config = dict(
    num_hidden_layers=12,
    hidden_size=160,
    n_experts=128,
    experts_per_token=6,
    d_expert=32,
    d_shared_expert=0,
    hidden_act='swiglu',
    moe_layers=[0, 1, 2, 3, 4, 5, 6, 7, 8, 9, 10, 11],
    router_score='sigmoid',
    normalize_top_k=True,
    routed_scale=2.45,
    balance_loss=0.00019,
    balance_bias=True,
    router_logit_norm=1.5,
    init_std_router=0.0293,
    lr_router=0.00177,
    vocab_size=8192,
    norm='layernorm',
    norm_eps=1e-05,
    tie_word_embeddings=False,
    optimizer='soap_variant',
    learning_rate=0.00513,
    beta1=0.95,
    beta2=0.99,
    max_grad_norm=2.0,
    batch_tokens=262144,
    max_seq_len=512,
    train_tokens=685700000,
    max_steps=2616,
    dataset='wikipedia_en',
)
Below are experts of layer 5 (counted from 0) of a mixture-of-experts language model. Rows are named router (the router's row for the expert), down (a neuron's output weights, with its number) and show model dimensions 80-159. Each number is 200 + 20 x the weight over its row's rms, rounded and kept within 0 to 999.
Before each expert's rows: a language model's description of what the expert responds to. This comes from a sample of Wikipedia text that the model never trained on.

# expert 32
Verbs and subordinators in running prose, such as took, make, called, estimated, because, that, which, whom.
router,229,247,211,188,193,221,197,198,177,196,195,217,215,174,197,208,163,187,204,193,212,181,205,235,208,216,198,202,190,181,226,251,214,217,194,186,213,211,176,180,194,202,201,170,214,190,218,189,200,186,189,209,209,207,152,230,261,191,199,187,171,193,213,215,187,214,169,219,185,211,213,210,186,193,204,165,205,167,198,220
down0,207,203,195,205,203,189,240,193,164,155,193,206,201,221,171,223,228,180,206,199,195,217,213,249,197,171,189,215,245,182,203,207,191,186,193,174,218,195,203,191,219,211,205,194,196,184,195,191,195,222,209,181,202,208,162,209,194,207,210,196,206,231,232,205,178,227,204,209,196,192,233,208,170,212,181,183,201,197,213,218
down1,216,203,213,167,186,174,172,164,157,227,213,218,210,196,229,246,208,250,232,223,214,188,167,194,241,227,181,199,202,189,207,164,247,198,187,212,204,178,201,185,194,229,184,189,198,236,181,186,198,194,214,189,180,211,227,206,203,188,204,194,197,192,238,146,194,232,213,197,150,232,189,215,204,204,217,195,192,198,177,223
down2,216,205,192,166,173,152,173,203,181,206,209,249,209,199,207,224,178,182,234,205,200,177,180,188,201,205,241,216,219,232,174,218,202,182,183,180,197,163,205,199,188,207,201,214,218,188,197,188,189,198,180,188,188,210,199,187,198,194,236,189,184,248,199,224,174,200,201,200,192,195,194,188,194,206,151,197,174,218,209,235
down3,208,172,182,192,186,232,197,214,218,211,178,225,170,198,179,229,212,233,210,232,197,198,156,210,195,224,222,178,221,213,171,211,202,187,198,214,190,202,205,166,155,210,166,162,180,222,176,210,186,216,249,191,206,181,197,190,182,215,210,231,212,220,192,186,181,241,206,210,210,192,218,246,214,213,194,177,210,220,210,187
down4,226,197,191,229,204,171,164,158,220,186,184,219,206,210,171,240,179,193,177,185,220,216,221,222,217,182,207,200,189,197,218,202,204,208,192,206,201,212,205,152,199,189,199,199,198,186,184,208,203,168,225,210,217,218,190,164,216,203,236,240,191,226,201,188,182,220,238,200,170,192,236,195,169,186,179,185,203,245,199,200
down5,195,205,270,175,217,219,197,206,170,170,216,190,249,161,220,160,199,144,182,215,199,206,254,204,203,199,192,211,187,195,179,196,199,189,168,223,226,211,197,194,212,218,239,210,192,180,212,240,194,197,218,239,199,180,232,223,254,183,209,205,193,168,184,176,202,187,230,202,197,188,180,160,205,204,190,162,193,208,199,203
down6,175,209,211,228,215,219,203,214,204,204,181,218,212,202,180,215,202,208,162,174,164,232,180,225,238,200,185,187,229,176,211,230,178,209,211,198,170,209,183,195,194,189,180,242,205,192,199,188,228,227,193,156,255,229,197,212,187,212,176,177,234,219,193,190,204,212,177,214,193,215,174,207,203,183,220,227,210,169,197,213
down7,187,209,269,246,219,207,159,176,186,179,169,218,208,172,194,195,241,202,215,190,188,223,219,243,201,210,202,194,171,216,210,213,206,213,205,203,183,191,206,215,208,171,220,217,182,182,202,164,202,178,208,205,218,228,220,215,200,214,211,179,193,190,214,198,158,183,193,183,194,215,224,205,187,183,171,187,196,206,181,229
down8,197,172,210,215,197,193,181,222,200,244,198,166,192,192,182,180,194,230,208,191,207,154,215,233,221,205,207,186,193,216,233,197,226,219,209,219,227,213,186,221,211,179,189,213,168,238,228,206,212,215,199,187,242,225,186,218,234,184,191,208,178,226,179,204,224,183,217,178,203,196,198,211,166,167,209,216,196,191,174,193
down9,196,212,200,210,191,201,209,219,215,169,203,222,220,234,182,182,216,210,186,165,182,185,209,231,160,215,191,205,215,235,177,190,169,207,224,245,207,228,232,195,178,233,168,203,171,205,244,226,176,207,171,225,219,183,223,201,146,216,199,192,221,189,216,217,158,204,238,188,213,195,205,168,191,184,211,187,202,210,215,179
down10,195,242,204,188,166,193,204,202,188,145,233,189,224,222,200,212,221,194,152,199,241,174,191,200,225,148,160,206,217,206,191,190,208,201,185,190,210,239,180,180,180,171,196,196,215,197,205,200,217,182,210,179,188,189,190,211,205,191,201,192,165,207,228,207,238,196,170,189,185,205,227,200,181,228,208,181,187,163,175,213
down11,196,189,176,210,216,238,210,185,211,213,167,213,172,198,173,170,218,177,193,177,218,195,206,217,199,194,186,212,178,174,184,211,225,191,203,212,180,148,196,198,196,189,213,182,215,221,223,201,212,204,206,191,218,242,214,192,188,161,217,203,225,229,203,184,176,215,223,212,207,198,192,157,177,235,225,220,201,216,228,187
down12,199,186,225,207,227,224,201,205,181,227,203,195,221,197,195,242,209,199,194,196,208,175,179,139,195,167,206,151,181,229,206,197,219,219,236,176,208,171,161,186,190,169,205,174,201,192,168,233,166,203,165,203,199,196,210,214,198,179,185,195,211,173,211,192,215,170,195,193,211,222,206,187,223,228,182,166,220,196,191,175
down13,212,204,219,203,219,244,190,214,191,211,185,196,185,198,188,208,218,217,162,170,209,191,211,212,197,217,197,191,183,221,204,201,168,194,191,215,226,189,209,200,165,221,210,208,135,223,203,206,176,234,177,173,211,203,194,241,211,203,184,209,250,193,178,197,203,185,209,201,205,184,237,152,220,189,199,180,220,233,195,195
down14,204,198,214,186,211,195,212,200,200,175,200,190,159,202,179,181,199,168,200,200,186,172,201,194,218,202,212,190,185,212,196,174,206,192,204,217,209,176,208,223,194,210,213,229,210,188,152,188,199,203,196,177,182,176,202,196,186,200,200,197,179,228,199,148,223,173,247,204,204,200,195,221,235,231,185,222,220,250,198,187
down15,180,204,205,203,206,219,201,210,168,205,169,173,207,169,187,216,229,199,202,208,158,188,210,222,179,208,225,206,182,188,204,203,173,180,215,194,223,190,180,223,164,194,192,231,170,214,158,226,193,186,202,204,200,210,180,198,234,189,187,226,177,244,204,164,171,208,177,219,197,181,257,201,223,194,209,199,220,190,177,220
down16,209,182,210,208,218,225,221,197,213,194,195,215,168,186,162,201,189,207,199,232,202,168,196,214,163,200,177,201,212,201,183,223,158,207,190,175,191,251,214,196,228,217,219,180,195,186,206,185,179,175,218,205,223,187,169,223,226,193,199,206,210,235,176,205,181,178,207,175,206,190,202,181,176,215,207,192,203,206,233,189
down17,174,196,195,232,201,237,182,201,228,199,185,190,209,156,178,197,202,183,174,213,184,210,216,182,164,213,208,187,187,189,186,218,175,217,209,223,198,191,203,221,206,190,197,250,160,174,203,215,181,165,226,205,223,222,246,198,174,214,186,226,228,180,175,183,161,156,212,221,197,233,194,218,206,211,216,224,197,211,221,205
down18,190,187,220,208,248,167,218,205,212,170,211,199,198,189,192,211,186,213,190,198,211,223,211,189,205,217,184,183,205,229,206,191,204,208,198,200,185,183,173,194,214,240,225,213,207,172,197,198,193,213,197,210,218,174,220,187,176,194,202,222,227,240,194,171,196,215,178,175,201,219,189,233,180,198,193,217,173,206,171,198
down19,204,221,184,204,189,180,193,224,180,195,193,220,213,193,194,219,198,178,171,190,206,167,214,219,167,216,200,212,201,183,166,183,190,179,200,194,223,209,245,195,222,179,171,163,204,207,216,207,196,205,229,168,176,196,203,242,219,219,184,200,223,207,190,198,178,203,220,205,188,194,181,233,199,221,174,235,209,192,188,222
down20,195,229,238,197,204,219,190,190,139,186,196,231,235,184,194,220,184,190,204,180,201,180,205,238,156,200,210,185,211,197,237,214,183,211,180,183,189,214,195,174,193,183,204,156,220,218,219,197,177,204,201,164,245,212,185,211,214,206,187,209,150,210,206,212,210,217,201,160,147,208,204,188,210,156,182,213,200,197,182,203
down21,208,238,211,192,204,163,192,198,213,208,227,222,201,168,207,192,203,190,228,197,215,226,174,202,202,193,206,183,229,201,170,213,199,220,221,217,194,210,211,204,209,204,188,217,216,215,229,183,180,216,232,208,231,209,191,232,190,210,195,158,204,170,222,173,209,214,198,215,206,167,194,181,199,167,234,223,216,177,182,209
down22,181,201,219,187,192,211,197,201,191,166,227,207,208,184,179,211,174,161,216,187,199,153,170,226,208,219,192,226,196,204,164,205,192,200,200,240,186,185,213,220,211,230,231,210,202,202,184,223,184,209,185,206,169,192,206,202,219,154,222,225,176,155,220,203,180,165,203,236,210,215,185,149,184,231,227,193,171,173,178,195
down23,235,232,216,170,174,208,174,192,168,237,209,189,206,190,170,167,214,193,185,173,211,183,216,180,176,193,198,176,182,167,206,183,189,208,217,207,212,184,235,205,209,201,203,221,192,170,211,209,213,169,181,210,144,206,188,221,195,203,191,183,211,213,205,201,229,183,196,230,240,220,190,178,211,169,196,185,190,187,194,191
down24,191,179,222,236,200,216,189,175,187,187,204,220,234,191,183,194,172,200,242,158,215,227,217,199,177,208,187,172,217,219,219,210,197,202,211,203,176,208,150,209,241,200,220,191,193,204,197,185,219,234,192,195,248,247,129,227,224,208,196,153,192,219,211,204,214,222,191,202,198,180,221,221,209,201,222,183,182,171,178,195
down25,204,219,200,178,162,189,192,215,195,150,184,180,165,223,184,235,202,198,210,199,222,203,225,191,208,173,217,220,186,158,218,191,203,171,193,190,216,191,178,182,196,230,190,208,217,199,199,207,180,206,211,197,209,215,211,232,211,209,227,190,162,225,232,245,188,221,206,225,175,196,227,224,210,182,168,211,205,193,197,223
down26,203,184,190,193,214,198,197,202,259,238,202,183,175,201,188,168,246,220,217,187,197,204,204,221,213,167,200,207,164,203,168,218,226,193,207,228,185,222,207,188,220,177,212,208,212,191,186,184,219,178,211,209,206,163,238,220,186,192,208,180,172,229,219,188,186,201,222,206,239,192,187,185,204,224,210,201,223,205,225,170

# expert 48
Demonyms and geographic adjectives before nouns, such as British, German, Asian, Northern, United, New, often after "the" or "of".
router,216,190,186,201,194,201,178,181,200,187,197,209,193,200,189,182,193,189,195,198,215,193,185,206,159,206,174,177,163,182,194,194,208,293,207,203,203,177,174,245,181,210,221,208,218,218,212,172,189,209,210,169,203,218,202,192,198,214,212,197,187,290,185,183,192,197,192,202,213,234,199,196,184,186,214,205,211,158,186,196
down0,226,221,170,225,195,154,194,159,231,167,177,202,241,207,187,193,168,200,199,189,187,178,212,240,192,193,209,199,193,226,216,211,205,195,205,178,205,189,181,190,184,193,217,208,224,208,180,185,183,199,235,187,220,211,183,180,195,179,206,218,245,204,203,216,195,202,196,196,148,189,179,209,200,185,208,185,191,244,191,227
down1,188,202,217,228,200,182,208,225,178,196,207,182,183,211,188,190,218,155,173,209,183,208,242,229,164,233,212,221,202,184,225,191,211,198,191,237,215,228,200,201,184,231,225,227,174,181,203,182,209,167,206,217,186,211,211,171,210,212,220,232,191,211,175,215,187,166,246,191,208,168,238,177,159,217,200,209,191,194,204,209
down2,191,191,188,209,190,219,208,206,237,192,203,203,219,173,212,195,192,187,189,186,219,197,188,218,212,208,212,174,175,205,227,193,213,196,199,185,221,198,198,166,200,189,172,187,219,162,233,224,206,180,212,211,181,227,189,183,217,212,204,199,172,241,191,215,184,214,204,168,182,184,230,219,191,175,190,209,232,138,198,200
down3,219,216,208,179,181,182,158,176,193,227,216,195,187,230,243,203,180,217,187,175,166,202,196,199,231,213,208,221,164,237,211,202,203,216,190,197,220,209,186,185,217,205,219,218,195,188,229,209,220,235,218,168,202,195,217,200,172,193,184,220,215,200,217,202,181,193,198,201,208,189,199,197,190,237,185,169,162,182,180,213
down4,244,217,193,238,184,183,223,184,244,202,179,186,196,203,182,217,199,213,202,161,185,203,191,213,240,180,216,205,213,184,197,197,199,187,179,158,205,208,207,179,175,215,152,210,197,188,187,203,209,191,186,222,199,202,222,212,214,237,207,187,201,202,177,182,214,202,175,200,200,200,221,206,192,195,193,229,184,232,185,187
down5,218,191,197,196,208,190,182,203,205,205,193,205,206,181,203,238,222,175,192,183,212,156,173,206,196,203,198,189,199,246,208,186,187,188,183,182,207,212,201,226,165,197,211,175,194,210,221,192,214,181,241,160,202,248,187,219,217,179,207,208,155,163,209,237,213,205,248,193,201,186,175,229,188,201,182,211,199,228,198,204
down6,189,186,210,164,237,197,198,185,181,187,212,181,227,222,206,226,174,187,197,203,189,191,214,198,243,181,215,227,210,212,214,200,214,195,236,187,195,165,214,168,179,164,227,213,205,169,206,190,210,208,179,222,191,175,253,203,217,210,198,155,189,152,208,207,194,231,199,214,186,212,221,177,172,208,213,249,200,220,208,185
down7,203,199,182,205,230,198,179,208,237,184,194,203,203,217,209,203,155,188,201,173,175,200,175,234,189,181,203,188,217,202,168,182,211,227,193,220,218,217,189,206,204,217,223,203,221,204,186,201,159,174,176,165,206,185,155,209,220,185,210,221,190,208,213,197,193,192,179,200,217,168,180,181,191,201,175,197,211,188,198,220
down8,196,193,235,208,219,194,219,215,185,223,186,209,227,219,203,208,164,174,182,241,173,199,199,216,193,207,150,215,216,161,202,204,199,222,189,225,208,162,177,205,188,240,216,196,234,196,217,199,227,193,175,174,179,183,192,205,204,213,203,230,196,191,225,215,224,160,220,213,231,190,194,195,175,216,189,195,183,193,201,235
down9,210,213,198,230,205,232,224,193,173,236,165,190,196,181,214,167,187,209,193,172,189,198,174,167,185,223,190,200,248,194,203,226,209,193,202,225,214,207,211,158,215,209,191,217,192,201,191,217,207,188,181,179,203,257,175,184,184,220,201,174,216,206,243,188,209,163,212,211,198,159,182,178,240,214,198,201,202,201,236,199
down10,212,192,188,208,167,199,191,214,190,210,231,182,211,197,204,202,175,189,172,200,200,217,204,176,198,190,190,204,210,212,215,203,173,234,215,218,183,204,219,192,165,211,216,221,194,218,218,223,172,185,173,187,193,227,193,199,183,223,218,188,203,177,189,181,195,174,198,208,216,208,203,182,208,197,212,176,187,182,184,189
down11,192,191,190,236,229,183,176,218,187,192,195,184,229,204,173,206,202,194,177,196,197,180,220,231,185,209,238,190,217,174,216,222,192,195,238,219,198,200,189,229,196,216,192,225,205,201,217,180,156,201,237,184,182,182,222,192,215,192,223,205,198,214,199,201,176,181,224,195,212,166,197,198,205,209,172,166,207,243,210,204
down12,194,171,211,195,254,185,189,188,210,220,163,181,222,199,148,228,155,208,208,235,200,207,205,225,224,171,214,210,168,192,207,184,246,207,216,188,218,185,224,221,208,211,210,201,206,214,187,199,219,174,178,179,228,236,197,152,194,200,180,199,206,215,177,204,210,205,202,197,174,184,199,220,212,199,211,197,185,204,228,184
down13,197,211,199,178,181,159,210,176,186,197,206,173,195,212,218,223,222,199,198,187,202,176,183,194,238,190,175,200,199,172,167,202,222,178,207,189,201,249,192,206,182,233,189,178,236,230,204,224,213,202,214,202,234,212,200,204,200,180,186,227,163,192,198,209,201,208,202,196,212,208,196,198,150,221,176,210,217,176,242,211
down14,201,206,192,155,229,196,198,201,208,196,160,220,198,195,168,209,219,249,177,197,207,176,197,175,225,192,155,217,191,196,196,194,229,165,178,199,204,207,224,202,214,195,193,207,217,224,178,208,253,173,191,208,208,220,189,190,186,223,217,176,248,196,177,170,192,202,169,186,209,201,176,207,203,245,205,214,260,232,177,162
down15,183,167,197,222,204,197,219,230,202,178,186,160,193,228,175,221,199,209,186,202,195,200,210,209,191,194,186,208,197,238,199,198,176,179,195,193,191,213,194,209,200,222,200,200,205,208,186,178,202,193,189,228,209,176,207,229,231,206,197,215,207,225,200,167,205,215,224,186,201,205,208,206,199,161,190,179,177,225,170,176
down16,208,187,195,200,195,203,211,203,156,184,164,168,208,186,183,205,215,194,218,155,203,199,183,196,196,199,217,221,236,204,251,193,156,204,200,215,275,202,228,175,215,199,195,215,185,190,188,179,189,193,212,214,202,175,199,182,189,217,205,223,188,206,195,183,200,228,184,184,187,190,215,187,185,209,230,216,203,188,169,197
down17,179,214,224,189,187,224,188,233,197,204,192,213,225,251,217,164,195,199,177,228,190,192,206,209,213,216,166,220,222,170,167,191,178,185,229,201,175,206,212,222,241,215,187,207,181,160,176,207,204,211,169,192,180,183,250,217,171,169,233,175,183,228,192,186,167,193,164,209,193,194,211,203,233,218,212,189,188,195,206,235
down18,217,205,220,153,186,224,208,178,168,224,204,203,217,200,191,163,217,193,200,164,216,231,203,189,228,182,207,197,223,171,228,154,221,233,210,207,231,198,221,203,191,180,233,214,162,174,197,186,235,210,189,190,217,200,190,224,215,233,196,174,187,209,209,217,222,211,197,207,172,222,221,219,205,191,186,196,204,201,205,218
down19,187,208,221,194,220,203,194,182,195,217,204,208,229,197,227,209,165,187,194,214,203,222,214,226,169,172,196,176,208,228,223,195,197,153,160,192,222,175,209,219,215,203,202,216,206,211,172,229,167,215,186,204,181,244,177,225,212,180,195,189,210,150,208,200,221,190,204,235,193,204,205,192,182,152,212,178,173,193,177,216
down20,192,175,224,189,206,204,220,183,178,202,191,201,228,207,210,201,180,213,199,206,181,211,172,230,233,193,188,217,189,203,211,213,152,172,201,235,223,217,188,177,236,191,190,201,183,229,229,199,201,217,187,182,228,210,187,175,229,213,204,212,212,123,236,213,232,201,188,211,176,170,229,217,223,186,186,195,216,203,215,209
down21,186,209,211,220,196,206,220,175,255,217,231,214,171,197,197,193,219,182,176,152,183,152,207,201,182,200,204,188,212,226,191,198,175,194,187,228,190,209,187,187,191,205,196,198,167,219,196,233,241,227,182,201,214,229,211,213,156,194,159,208,189,137,183,230,210,177,222,172,192,210,212,201,213,187,199,222,215,215,206,196
down22,202,219,179,204,220,184,205,198,220,167,200,172,213,167,218,212,188,196,215,228,215,209,199,194,184,187,198,204,218,163,184,170,200,213,229,204,212,208,206,210,199,205,212,161,180,187,197,206,214,216,169,194,211,198,200,157,181,202,186,178,205,181,240,206,179,199,196,205,193,222,202,232,181,223,188,205,189,222,186,222
down23,206,232,225,199,183,219,189,221,198,197,191,179,203,176,212,202,185,226,166,219,213,171,198,196,210,180,199,175,205,186,186,195,190,199,223,197,229,209,189,185,205,190,227,199,206,204,181,174,176,218,213,225,187,173,185,203,173,228,230,213,195,187,203,191,211,193,203,175,230,211,201,220,179,183,182,186,230,162,210,231
down24,203,216,215,172,195,190,190,188,239,191,201,220,206,174,201,182,208,184,226,178,228,215,200,189,198,181,224,192,207,204,196,191,201,193,250,216,212,201,221,204,193,214,226,174,195,180,200,182,213,192,189,211,207,206,228,195,209,178,201,164,209,155,250,209,213,209,223,226,214,185,177,238,196,186,191,186,196,206,194,180
down25,182,221,218,206,217,205,236,208,179,211,203,183,220,217,237,209,195,202,195,193,193,198,185,191,189,222,222,169,215,198,239,215,224,188,184,191,194,207,217,207,265,234,211,195,154,197,207,208,232,217,208,213,230,203,174,241,170,202,194,211,195,163,213,208,190,153,226,205,165,195,188,214,227,145,192,172,201,230,201,197
down26,196,211,210,212,196,221,233,233,215,184,193,204,223,213,217,217,215,166,199,201,202,190,191,188,164,194,183,211,213,180,187,228,215,206,192,173,196,197,198,203,206,209,182,220,212,181,228,195,235,206,223,173,157,157,200,192,194,238,178,215,173,225,210,182,227,193,216,195,183,223,203,202,189,189,191,194,193,174,177,205

# expert 57
Country and position codes in sports tables (FRA, GBR, MF, FW), plus colons, middle dots and list labels.
router,195,215,194,206,190,203,195,194,217,191,225,188,192,216,169,214,198,189,171,205,198,163,195,182,206,222,216,202,173,199,228,194,207,270,202,214,156,229,205,179,182,209,212,211,226,195,224,149,183,204,167,179,228,171,206,211,179,222,199,211,157,241,173,181,224,243,197,202,221,211,200,197,175,189,190,200,212,226,170,181
down0,198,195,225,200,187,204,189,179,187,184,188,196,196,173,190,194,213,173,194,209,218,151,201,211,194,220,175,221,213,206,171,198,205,202,178,178,199,203,212,174,191,178,201,195,189,213,245,198,207,219,224,183,195,191,192,221,200,183,166,197,194,234,222,212,202,204,200,206,175,187,202,232,189,180,152,209,196,196,173,227
down1,226,215,189,183,233,154,199,238,180,203,213,205,201,184,198,198,214,210,183,174,233,204,193,182,195,210,191,229,203,202,211,192,219,195,204,214,207,227,187,173,142,202,214,165,218,191,201,157,202,157,210,188,192,213,174,185,189,226,213,188,193,236,204,204,198,249,227,202,185,200,229,199,185,202,205,187,206,147,195,182
down2,183,201,186,238,209,196,177,245,186,200,218,214,198,191,230,199,228,214,208,200,179,220,194,199,165,196,204,218,242,188,181,220,231,162,209,214,188,208,213,184,211,190,200,190,198,212,211,163,241,197,201,195,259,171,195,211,190,200,215,185,198,210,237,178,171,198,182,163,198,198,186,210,193,240,167,238,206,214,182,217
down3,187,189,182,243,163,209,205,197,189,233,226,225,208,231,203,200,166,211,236,198,196,223,201,195,210,234,239,220,203,162,193,194,204,201,199,193,180,216,147,186,211,214,183,223,196,188,178,205,229,218,194,197,187,192,206,184,193,212,192,194,213,195,188,164,201,215,184,210,227,219,191,192,220,192,170,196,206,188,189,189
down4,195,180,171,224,179,191,241,198,172,243,202,197,194,201,266,204,188,209,170,224,198,186,197,223,222,195,217,201,198,204,167,176,180,200,180,186,202,178,203,219,212,199,207,165,218,204,208,238,156,191,212,225,173,196,229,180,181,196,213,225,193,214,221,191,204,225,198,228,217,213,215,170,212,234,180,198,180,229,179,190
down5,214,226,224,195,235,167,172,209,237,198,194,208,200,207,195,176,210,191,181,231,161,201,217,221,202,186,203,193,193,204,229,233,202,201,209,210,183,203,207,229,206,173,196,201,198,213,185,222,204,268,212,183,227,198,194,164,189,207,211,215,215,184,203,255,178,195,205,189,180,146,177,197,212,213,170,174,192,192,196,171
down6,223,218,198,248,216,189,234,216,227,196,214,189,230,174,189,187,238,185,231,180,186,205,188,208,199,222,185,204,159,190,189,200,168,198,196,188,198,193,190,205,189,246,234,245,210,175,214,196,169,187,187,157,210,195,202,201,187,184,197,185,210,187,181,207,195,185,174,240,205,197,182,202,222,199,191,193,202,203,189,205
down7,206,197,226,219,213,185,180,198,220,221,198,173,166,167,178,245,173,184,210,164,191,191,213,154,217,204,181,197,203,206,228,197,186,202,231,199,203,218,203,192,179,169,201,211,205,183,215,180,191,178,179,187,193,199,178,181,220,201,203,177,213,205,194,204,222,238,199,210,190,187,216,180,191,204,197,177,181,215,216,254
down8,216,197,169,202,157,229,215,205,235,183,186,203,200,188,210,217,181,177,212,211,220,195,204,177,217,208,201,216,209,183,254,224,177,195,218,203,209,225,172,241,165,152,210,156,180,229,186,190,186,202,197,197,196,186,190,179,220,206,226,190,209,212,198,217,207,178,209,183,179,163,221,187,173,194,194,199,193,201,201,159
down9,233,201,222,151,199,201,181,221,217,219,230,195,183,184,202,218,153,185,185,211,220,179,178,195,226,185,219,171,192,210,201,208,188,199,191,181,195,227,203,185,199,206,205,206,208,227,226,221,214,180,229,197,181,221,186,188,167,184,198,175,138,196,196,184,241,207,212,189,243,169,234,172,207,217,217,179,176,220,195,215
down10,189,216,208,206,157,196,203,197,213,208,218,190,210,241,200,198,215,193,187,225,206,221,199,195,208,227,203,210,197,211,210,189,248,147,176,174,194,205,164,215,222,211,210,215,230,187,216,184,212,217,207,211,211,178,199,175,218,191,228,221,213,277,198,204,208,212,186,212,238,220,191,190,197,192,222,229,196,179,238,176
down11,142,211,236,190,175,195,183,198,219,212,206,153,210,220,220,214,188,171,190,233,207,212,175,201,210,206,192,206,205,215,192,171,230,168,170,188,216,172,176,238,218,177,186,192,203,210,172,231,194,217,197,221,241,202,189,212,201,174,204,173,174,219,222,193,202,200,175,205,202,210,221,184,214,198,213,199,150,181,196,175
down12,190,218,194,213,209,219,178,195,228,172,178,198,222,190,206,190,220,232,207,224,164,215,239,210,205,202,194,216,183,182,229,204,201,181,185,173,182,209,214,206,218,194,158,203,206,212,209,183,202,219,180,213,224,236,194,184,196,185,224,196,190,228,200,225,155,222,187,177,216,188,218,183,232,216,156,207,183,199,209,167
down13,183,238,228,200,132,224,184,198,237,196,219,207,212,201,220,201,203,199,196,231,205,223,219,203,194,208,199,195,187,200,142,201,207,184,181,180,175,231,199,228,206,207,190,215,208,215,196,212,201,177,175,198,174,205,238,186,202,215,184,182,209,220,200,212,178,222,233,176,232,232,214,190,180,226,228,206,185,172,202,206
down14,203,212,213,178,217,161,225,168,218,194,202,216,195,205,193,147,226,231,199,217,203,171,212,222,181,165,205,212,189,203,186,206,204,201,225,206,187,182,211,201,217,152,183,207,168,168,151,211,215,224,226,199,201,204,185,203,189,205,203,215,230,210,218,195,212,219,229,179,191,199,192,206,205,203,237,214,168,224,212,227
down15,195,213,177,240,219,176,195,243,233,174,150,209,187,193,185,227,195,194,199,209,157,195,213,197,206,222,186,199,232,231,203,178,186,196,206,195,219,209,201,210,190,215,156,185,236,212,190,206,179,180,223,209,224,209,203,177,208,205,202,210,184,220,207,189,204,239,171,239,229,183,193,191,190,200,197,185,147,193,204,194
down16,186,200,185,235,207,173,199,207,177,201,184,185,174,195,199,205,221,241,211,216,225,204,226,171,224,165,199,230,218,175,227,184,193,199,197,195,197,218,156,191,211,213,192,206,213,198,159,201,177,201,196,197,224,216,204,232,196,236,207,236,175,227,179,233,203,183,209,180,198,201,193,213,206,186,205,188,212,190,196,188
down17,175,231,184,196,217,186,181,215,196,200,193,214,200,222,202,193,196,195,228,164,211,173,213,202,206,189,254,204,193,241,190,216,181,195,193,225,157,188,219,211,168,211,187,228,188,181,200,191,188,192,214,234,213,251,221,230,237,173,185,174,193,198,202,170,207,176,210,164,172,209,194,184,194,186,219,178,205,193,187,189
down18,188,211,204,206,216,231,232,169,171,220,197,201,221,200,209,185,202,197,221,228,206,208,196,165,208,216,202,182,218,194,192,167,247,216,192,216,188,184,231,233,177,206,200,226,205,215,169,218,191,191,194,219,203,177,211,203,194,199,177,156,203,174,225,230,183,175,203,202,204,212,213,164,214,173,202,201,198,207,218,184
down19,188,189,220,211,208,225,216,179,232,207,171,174,190,210,208,213,167,223,221,201,211,180,224,207,185,166,206,191,211,194,198,202,191,193,240,223,235,220,216,205,184,199,181,245,196,207,184,213,240,203,195,214,173,198,207,197,193,187,202,163,222,157,208,177,203,224,172,216,171,177,200,181,194,205,189,192,193,217,176,210
down20,209,180,203,192,196,211,166,191,166,175,193,164,195,218,186,209,187,200,189,189,215,216,241,197,168,219,175,180,201,195,221,221,210,210,218,200,235,189,208,228,185,205,219,244,170,208,190,174,181,180,172,187,205,194,207,217,229,235,211,200,223,170,181,169,176,161,182,182,156,222,183,194,209,186,204,217,187,162,201,203
down21,227,174,207,196,196,206,199,210,178,195,206,187,214,187,214,193,198,214,181,219,192,211,174,207,237,217,212,157,210,186,186,199,205,203,186,180,174,203,210,188,157,214,212,191,209,221,206,182,208,204,217,189,179,246,197,187,179,194,229,182,171,150,218,194,177,184,215,204,190,199,199,199,211,234,200,202,211,212,195,206
down22,206,212,195,167,207,201,167,202,197,206,183,180,138,224,241,190,212,216,194,220,184,177,221,191,204,234,216,199,228,166,215,197,192,178,179,178,190,204,205,224,197,180,179,213,160,198,170,183,191,232,197,215,187,207,217,196,223,186,223,167,204,201,212,186,238,226,224,168,222,180,178,197,193,206,191,225,215,224,198,182
down23,207,217,166,180,185,197,215,209,239,223,181,209,191,227,190,172,223,185,206,203,170,207,179,198,211,194,216,205,195,218,179,197,190,226,214,216,224,201,206,187,207,171,158,198,201,190,227,192,218,227,232,180,201,172,173,194,186,189,201,223,192,230,215,203,175,201,207,247,203,222,210,211,197,213,181,195,195,182,218,215
down24,194,217,184,175,172,224,204,179,196,192,184,235,220,183,216,220,214,162,195,222,160,198,199,207,209,232,231,154,204,172,204,222,180,193,215,190,185,189,228,212,226,207,193,188,212,221,186,215,201,216,210,186,200,221,200,224,209,181,189,222,225,175,192,227,189,178,219,194,213,184,170,179,200,185,197,222,202,227,196,198
down25,233,219,196,188,203,197,197,200,220,197,188,211,182,165,175,206,188,211,206,205,210,205,184,205,196,136,181,201,210,188,199,182,197,225,186,183,213,195,197,168,178,188,166,176,160,208,197,202,204,193,208,222,218,207,168,216,217,228,177,161,216,214,192,218,174,189,191,198,244,214,191,182,212,191,237,201,209,228,158,204
down26,158,209,208,187,199,195,191,204,183,186,195,209,252,157,213,222,250,191,193,214,191,199,188,215,184,203,200,221,185,202,202,205,228,206,153,218,192,176,228,197,192,212,188,186,234,196,174,171,207,197,179,174,228,186,208,243,169,180,212,183,149,165,215,203,194,216,217,193,186,207,222,188,193,155,221,232,186,205,213,167